config.yaml
hidden_size: 128
n_experts: 64
hidden_act: "swiglu"
router_score: "softmax"
normalize_top_k: true
init_std_router: 0.0227
lr_router: 0.00224
num_attention_heads: 4
num_key_value_heads: 2
decay_fraction: 0.665
decay_shape: "linear"
doc_mask: true
Below are experts of layer 5 (counted from 0) of a mixture-of-experts language model. Rows are named router (the router's row for the expert) and show model dimensions 0-127. Each number is 500 + 40 x the weight over its row's rms, rounded and kept within 0 to 999. Numbers have three digits each.
After each expert's rows: a language model's description of what the expert responds to. This comes from a sample of Wikipedia text that the model never trained on.

# expert 14
router:454506505476552473469495452454535513503474569443508480497481522469493480597508447518553547531451437532514477500517453522472450478459488513486525489499466472500480553542538429568509511488466413479534517562510500480470460540520569526468476415550516519485499493509521551532621575540495524577476459532576516523496466534521434542493522472549461422472525484448630485478516543511542496499513
It responds to: Foreign name fragments. Inner syllables of foreign and scientific names, especially Japanese, Spanish and Latin taxa, e.g. Hase-g-awa, Saim-ir-i, Rodrí-g-uez.

# expert 37
router:499462541438479378496533498519478499494522504516521512459513471408520496473540522544490532523518563443463453520497502450480504459510466464550466478488453585492448547562540465473548526499478489443544555506547459460421568449506545441485471498493532494370506529464497526443518423550535543537443432458461532464550450437429502493523528535456490481513514493541469494503500491466437522514501
It responds to: Mid-word le, en, k. Word-internal pieces such as le, en, k, ack, ock after b, g or p, as in bleeding, penalties, Eukaryota, Pendleton.

# expert 45
router:424517495507475500577522579453590518531439550510522508534513493441448491485508408483541529478460514552500480535492502579485474531480546481480480492510443550449451543508424490490510491484497505459569502501578515528442513578445497551551516515538503485481507489459454505473490527466470483412533530492525432475556559556452514518529488569470452528572455553558465433456523466569525458521505
It responds to: Initial lowercase consonants. Single consonant letters starting a word, c, b, l, g, h, split off after the or a, e.g. "c|ould", "b|allots", "l|ate".

# expert 6
router:411527406548491501540452536529516523464528522488507486476567534436456550546495428507466466497456497522520415550509452523495446472450493519547487552480466412543520502435514497539509529430500520557498497556454480533540433510499505530484481451483520532525598510448462548482536471558548547514538472523491519468460495469518515507499456534458580502439441570498463488535443468473537568507574
It responds to: Name and th/wh pieces. Pieces inside foreign or Asian names and wh/th fragments, such as A-al-inganam, Le-el-a, a-th-letics, wh-ose, Sing-ap-ore.

# expert 48
router:566447489459481407478560479474510562509511502511508500500488449386489573524445416484559464465447476465468524527466476517484490511541494505534476506498558503515466557445469492470484535568450460549482436519500518456470507495470459456470497503402511461514437510472476424481484495564460571491526557568448457473519517534574491479527551412498481573554484521507551448497508456506452515511471
It responds to: Word-middle er/it pieces. Middle or ending pieces in longer words, such as post-er-ior, d-er-ived, sens-it-ive, e-ach, Sorcer-er.

# expert 39
router:500522490435561452546607503512511563502510499497558540513519466524533563485521532514441537486465517549424493504420463528465488431489473475536470500447421530542476508442477504538521462489545480484470441507398567453575452438516494448442507485452448511531462493507488548547476486480476489455494408512523458516545501559538441473543461478528549531454563499494472561513524438493541516476455
It responds to: Mid-word vowel-consonant pieces. Interior syllables is, ic, oc, os, iz followed by suffixes like ed or ation, e.g. "distingu|is|hes", "ass|oc|iated", "serv|ic|es".

# expert 23
router:526482444456457572488495462540513540451538524506473514464517530536479477462548524514486529488422542505511531487543461542456496450539525508544550540521528539454545452463521519530457563504460435476477513538567532578503555422512485517531476505410507595503458508481509509494493553494457491521532510552515558473501428522509502565558537521534435414546441487479505604473422499523451553556478
It responds to: Word-final pieces. Pieces that complete a word, often before s, of or a comma: p (dum|p, in|p|uts), ment, ion, hip, ball, plus Moh|am|mad, l|aw|yer.

# expert 49
router:460546526461632536479509460492493501481503585484480467442444521465525482470498498491412570482484487539483481536420494508571529459465538505476538478440443449484496474549518589493460488488488480455533521472401444543487458557503455427456524504532479493427559535479472436515465501387551442516482446507510506449522513523462484473498523430520502479492485470451528460557496491508524491532532
It responds to: V and name pieces. Letter v and syllables in foreign names and words, like Vojvodina, Granville, Abbreviation, Las Vegas, plus Mar, Jan, Nov month starts.

# expert 40
router:555446520448468461518486479589616491476433526545502569469417508478565488530554518524459472477505519562448507459514566484471534557495541470472524453513519447522475467511527449454538484516546489561578410476555557454505453513448482488502545460519553472423470501534550514514482445461491564537512560488498471551460502470445446501484529552481554487539487517464498490514451502507446483443471
It responds to: Conjunctions and commas. Commas, and, or, which, who, where joining list items or clauses, as in DNA and RNA, France and Great Britain.

# expert 34
router:475568527520497472498537423472472531470429545480452550519435502548548492477508507499503453464531476533548403487456451595508450476529520496447461520474536487505501472486482530499573525497518539414500532520483490492490565543500434421509506494435528476483456532436595483475476453504493469478511453487464504433476481522527492489452499456583474472459557517462567576506594512508450459428513
It responds to: Verb and noun stems. Second pieces of common verb and noun stems, often before ed, ing, s, as in alle-g-ed, ch-ild-ren, st-or-ies, d-iv-orce.

# expert 61
router:503520553481436496440474434510505495471544547464433432467486522455464437484550483485572549536457433525517488455525517555551453460466551501463416524463467507472534540569515550550438461454484544553506471513476535553486468486525547486505453535523526502475526478497440438464600582508479422579534440495513533502457450491489505527550496525472489491490399480493475454503487456562514521500505
It responds to: W, K, J name sounds. Letters w, k, j, h, T inside or starting non-English or unusual names, like Raekwon, Griekwa, Minnesota, LeBron James.

# expert 31
router:456475428431538516478418521477463535553535554520478516490457486513515478453557534485437442515512540556496446448552443499454478484560488469483562468532486466488452517504565563509442471527499469447502489437454561538474498471483538487484468548545518508531524493451615530536529487529456452513414537519558487448513502506453568496455463559484493493463491376487479507546488544505488566479509
It responds to: M and N word starts. Lowercase word-opening pieces m, n, t, comm, especially n in northeast after km distances, also m in Denmark, moved, modern.

# expert 4
router:507454487529500502538483487446524514449537512536470468575523437528457462445444480479536519513492471550542477494420500555467610478555463578484536513517495497503546541532513548535495554502508491506449524540497474469438482519456560522472513488492459440536477494469551436457561529415476502470499508512459488445535421449589523556421492535528496497453530530524503538511561541614474475542455
It responds to: Mid-word consonant fragments. Early word-piece fragments just after an opening letter, often in technical or scientific words, such as p-at-ient, hydro-g-en, d-opamine, elect-romagnetic.

# expert 0
router:523495497458504509479465422511469524402540451468547429478447527484527584549498471538546518473437503478502495516462456443499441418488490573507461511527522481534584541476524464555500492479539584580456503506417478485469429505498505439522464555464561521469489472500489549454504481508522600506476467523538488453474530537556555495476519480473450527441434498510503445557569514471517507534524
It responds to: Name-internal vowel pieces. Vowel or short syllable pieces just after a capital initial inside proper names in lists, such as F-a-ith, B-a-iley, Kub-e-ška.

# expert 29
router:529443521481441486522477497534465542507485474540510481531421570520511520518505483488469458521515450490467585457525543473491498517494479467547525522402443425553497463554461443472537451554466496494559412554505545521487519552449430486565554520561493562468524488559564492546443453504516486548540517471522486500427500456556479492412493510454467553500459460443486503520481440488437454450489
It responds to: Auxiliaries and function words. Auxiliaries, negation and connectives inside clauses (was, be, had, not, to, and, or, but) and adverb endings like -ly in Additional|ly, lik|ely.

# expert 22
router:403514480525533483549536481506507555494477534468486490547495492465524476461443437520448458486462439446545466495495547531502580516427504439489523532481515505485515546440441443465591568504410485415449489555473511466547566486531455495443510446449503532533501551504509531480470528463546496453510534454460507496543454540468429524431494432512535467479546495449517557504483494551496519443433
It responds to: Adjective suffix pieces. Inner suffix pieces like al, ar, ical, ial, ul before further endings, as in norm-al, simil-ar-ity, credib-il-ity, Res-ul-ts.

# expert 2
router:538484452489443455532529436493568468501438486538494512499479465490489491574547530499485433504497533546393501480460543557524565547457543438466539450505521416503447471481573506418527548483550440548552452447518488458472496552471472506556511458487551459473451447539499469491541476506489520589502577532482448562509531442461492535491476539457515494573486444519495542498459516531462530518482
It responds to: Clause-boundary punctuation, connectives. Commas, closing quotes, parentheses, semicolons and following connectives (which, where, but, that, and) ending clauses in narrative prose.

# expert 21
router:525458556509505469594546529480555571495531478510516444489533446513530469482506528447472508434512420509491525513435533446434573475572494485462453523564397572472563543519485515473514482496496495521470441471485474471485487457506528493530523494494503450492565507471449472442475454532517423503507527451545510412454458483460544524434484580509491442579525474512467537544454513485510542542448
It responds to: Past-tense endings and d. Verb endings ed, ated, ied, ing, plus a word-initial d, mostly before by, the, to or on, e.g. "rele|ased", "d|one".

# expert 3
router:487514486526565465533580471568569473553534444484514523490533457505460434530564538520525546611567495460575526496459502503506485550429496537476532423566540487546458460505458526521573539453520457542534547461551494469476513431504482468492488455492520529572440515451479461556527503429457490499541466453596543515490532503474509520503440508486532473470504506520454478478463474450544438511487
It responds to: Sentence-ending punctuation. Periods, commas, colons, semicolons and question marks ending clauses or list items, often just before a table pipe, e.g. "weekend. |", "Stuttgart:".

# expert 33
router:504427476504512422535534492450548448524499520511528425518543496518502492461441513523488449498461539504498417506497486484525470484489532521445491424430521570521507599459445558489506518513494586487488471505485459440457429560490434542455449559487413518516565500509547562448505535438501529508431450520509465574506529456557554484485516445522526520526541481465532436515552468514486476543472
It responds to: Mid-word ec, ut, un. Second-syllable pieces such as ec, ut, et, and word-initial un, al, ar, dis, e.g. "S|ec|retary", "Sp|ec|ies", "Evol|ut|ion".

# expert 56
router:435453476479497565463502536512492433488579482535478460444518474496519558522498542474504566553560460471486547527544519507581441458475601555514426517474514519528444413415458483445446465485432557523526564509451503504527514542466575487486458468537548502510493528527462460555551532483542503479440504462436532537537492511464514509514506526544477528488477476541532541460580484507524566510539
It responds to: Table digits, election rows. Digits, percent signs and spaces in statistic and election tables, plus row-starting capitals like Turnout, Candidate.

# expert 52
router:471554464463517530453540551482447481518507487522598523515528423433480429511486485538514498522555506541550566452519516484483514549513490531547505531557508456507459480478498496450433428498463545554594461566413550517547538480546554444518463529480441451529511470482505475479499490555518459468529445460463549532525507549486499456418541488581511546508508536529496443524479594549538493494498
It responds to: First piece in table cells. First word piece of capitalized labels in wiki tables and infoboxes after pipes or dashes, such as St-adium, St-ation, A-pps, B-orn, D-istrict.

# expert 46
router:508546548589486509520466448527484477566534483485477553491482482454524444557565531433495503516546513413456473451476473500556522542451508549466483494492544513467471566477444500557566492418545441494518541495575493519481494480533498485458537533478447501546409472497509462482507473402465487502533473490525474574497575402524556488533410522508482474522534543532480468465487549542541474541520
It responds to: Line-start punctuation. Punctuation opening lines or sections: list dashes in infoboxes and taxonomy lists, table pipes, == headings, periods, colons and parentheses.

# expert 44
router:478481466492455504506441458472581455480434477519588547466547553500540529521473509537476517550476555534589557466519518564478491551414482532486504486441499492444455549510586476502474460548507524485532437513571497548514531485470468472483496621523456516474553528501525445502501518442485510521475516469477492484536462521559538494536476511462454501490416461491575478551466519446445583546499
It responds to: Subject pronouns, the. Pronouns he, she, it, his, her and The starting clauses in biographies, plus he/she letters inside words like W-he-re.

# expert 15
router:464435525449482479585522465523433503568517457455465562494479489519524507484511526501502427526560490433514511497457513498468453474521472563498511533427522486507542565499473444485532479503513426469504551510524481513605510514491500495483556564585460528490472492480489582452459471486574570469422567508470486524535578526568484482485465491448429512515506538469501454486588467514548505443545
It responds to: Prefix syllables. Word-initial prefix pieces re, ex, con, pre, in, an, often inside words like un-re-stricted, "re|wards", "pre|vious".

# expert 47
router:556584442573488462508512449543444526556509460544532552534531499522505494477441497543502515574480414424539559463457465481488557504448475460506481542508524517527479466500468516423476572493515508521503501497441539502465541468453476513532507476515514644516481549503531518517501482506523520473548419494459529473433485446504478504506516585493581545514494528471470537524437546591527536505536
It responds to: Determiners and table pipes. Articles and possessives (the, a, his, their, its) after prepositions, table pipe separators, and ordinals like second, four|th.

# expert 57
router:529456479534516516475488538496508588511530543509553504493504535513517453531601502478471510479531562527551440426528517552539485459445529509443518509526457555415461500468549555497518481472482457472500519458404501542483506463438500506492477575547458565523497479417590517490498497550502483503402446486509527437506479593502490502464518483466595512468522448479430459515535508497472544464461
It responds to: m and st pieces. Word pieces m, M, st, im, comm inside or starting words, e.g. "Ply|m|outh", "con|st|ruction", "m|usic".

# expert 13
router:432513537469479388498528511466562546532520514560465547459520466591566533556515467535495416474487509519429485532507460471480557523555582395505527489533488490466508462507464530446522529529525439488507460514564533483494487454482596518533530503456612481490534520550547475500570466529462523518552536528508487505515471476489496484493521574555476489561513430502525547535469482501459523468511
It responds to: Noun and verb suffixes. Inflectional and derivational suffixes ending words in running prose before of, in or commas, like -es, -ation, -ment, -ities, -ed.

# expert 26
router:469484543539554456481482447522538485433544520519480543480542526522492560597447468575471484535428448453441535536496453462528547525440523435535558538541437517540546462474520545578517535497467451492461514495520517513553524467495484511464461402518522522555527506566523605522541491465467523585473490512490504536552460502502479510500517463480545462495489519475562516466419553519579483518490
It responds to: Name and word endings. Final pieces completing proper names and nationality words, e.g. San Anton-io, Vietnames-e, Dyl-an, United States.

# expert 5
router:481462502485539524501514507498547456389531488481580468513451542516583567535529522479460457479483472500494467536490522453462460522488476525462489587452438474564512498458526483516470513548568554558455491522513466513494539428516432414486493566504534564484516477481496476484494487541449564460540474536484533483518515515490566521531479572491448419501501454582480514518504406506480407546463
It responds to: Vowel pieces after s. Second word-pieces (vowels like o, ing, and, ou) right after an initial s, S, w or sh, as in s|ole, s|ingles, S|ingapore, St|andings.

# expert 11
router:472488415549485528529446505589456512442581526479450509513422476525479521497541523502464503479451541523474456523531489533457520457470573543560503499503449509522502481493431489537526551515454509446450485523540458586555547484489515510494491391493420530454495487543417503498478569505491475514541550554494525571534438555442529521449517512524513452514509511559504519527394480494518506564496
It responds to: Name-internal syllables. Short mid-word syllables inside proper names and foreign place names, such as Ph|il|ippines, Townsv|il|le, Hamad|an, Maus|o|leum, b|ri|efly.

# expert 7
router:525558485463501441459494537467472498494513458583536517466523576533512538447508509504483498571558511498491525518577509476507524614560531467484499503551492478469551437515502543493505433422432506565461541515530482475482475469559537480441475462466571463468488496548615536482562558502435521514434514535506528556518546515481452473489527430539474492538503485552587538517486501480484510475436
It responds to: Infobox field endings. Final pieces of words ending infobox or table fields before colons or line breaks, such as career, Rosids, closing parentheses, percent signs.

# expert 10
router:459512580542533432459502437469487480418534544477399548518464493520529523541448486575518452520437524501524548479536469502557493557502532441501576529535483509520491436486550556533496531484484456491474506524521514522455561495481566475462466482463581519489497504575540570499558514520486511533528486483511494558562527530600484501507407474509535508535454482513494560402512572495515504477464
It responds to: Word endings in names. Final pieces completing proper names of places, teams, schools and organizations, such as Associ-ation, Indones-ia, Ste-el-ers, plus the word United.

# expert 25
router:540567445557548451492534437545490483454468473515412522493553502564440503473505545468520418534437467500492535523424500555446510518508453499539510432552539505528486432528428509503484499433491479569556475446545434480504533427534511503602492460460540442443477525502488526531530550475495478557496459468524502555452538454476511465496509460535541518480502495550536515533461497491504464600519
It responds to: Dates, digits, separators. Final year digits in dates and spans like 1880 or 2014, month names, plus table pipes, colons and semicolons in infoboxes.

# expert 55
router:532497487461488471547513515540494525541517490471547552541497478516479482525500528518523452454539474464600528538403511467502525484558448596559516531490500538510480547540451519579571488500481473518408493560514535565511474557470459519503578489541513450526522502498531545455478520445539522525458500588596508540446527451497468500427547441528468529524547500538489431518551473473570498457524
It responds to: Prepositions and word-openers. Prepositions in, of, for, on starting phrases, including parenthetical in Spanish and Information, plus word-starting pieces per, re, con.

# expert 51
router:559554494548592442479484447555462489536524468535492527496535519486487456468483558469456490558479448461403555443459507472499553556461487521476516521531538556525425482470470531452526525446481491493547511433514479480511538439530490428508500541511507480538443504516544517484486481446535446498498420493532585531425572450519484495479495452484553494501514483578477474558467602495543433534491
It responds to: Table and infobox separators. Pipes, colons, dashes and heading equals signs that structure tables and infobox fields, e.g. "Position:", "Coordinates:", a leading list dash.

# expert 16
router:452460535513477525522470468454515473480487553492435465456521514499452493463560480464556515481456448568464517529500521530469445499561495561557515428448496456445447521500524554476415458469514534567575471471482537474557441473467475469555519511570485487504481480482499536424439461479555447426417536451507519533495537523492436491519456561467494541581462468516538573480527544529467462470517
It responds to: Initial s/t/c/f pieces. Single-letter or short opening pieces of ordinary words, mostly s, t, c, f, after articles or mid-word, as in s-awmill, ex-c-avations, dif-f-use.

# expert 50
router:450551528491470509501463478473470529487445467478548476491556508482553494464513513519571532450542526486426584530562458457477507480536479451477515511544458463562571467496552490543512528535531546533469540545522526477539527483524562468517466440529482441474473535453455448518483449479584498541495527528540434505490488541448480445468511516441477477408452496554587525540571604453541485506446
It responds to: Word-initial capitals, e pieces. Initial capitals R, D, N, L in names and table entries, plus mid-word e as in man-e-uvering, red-e-veloped.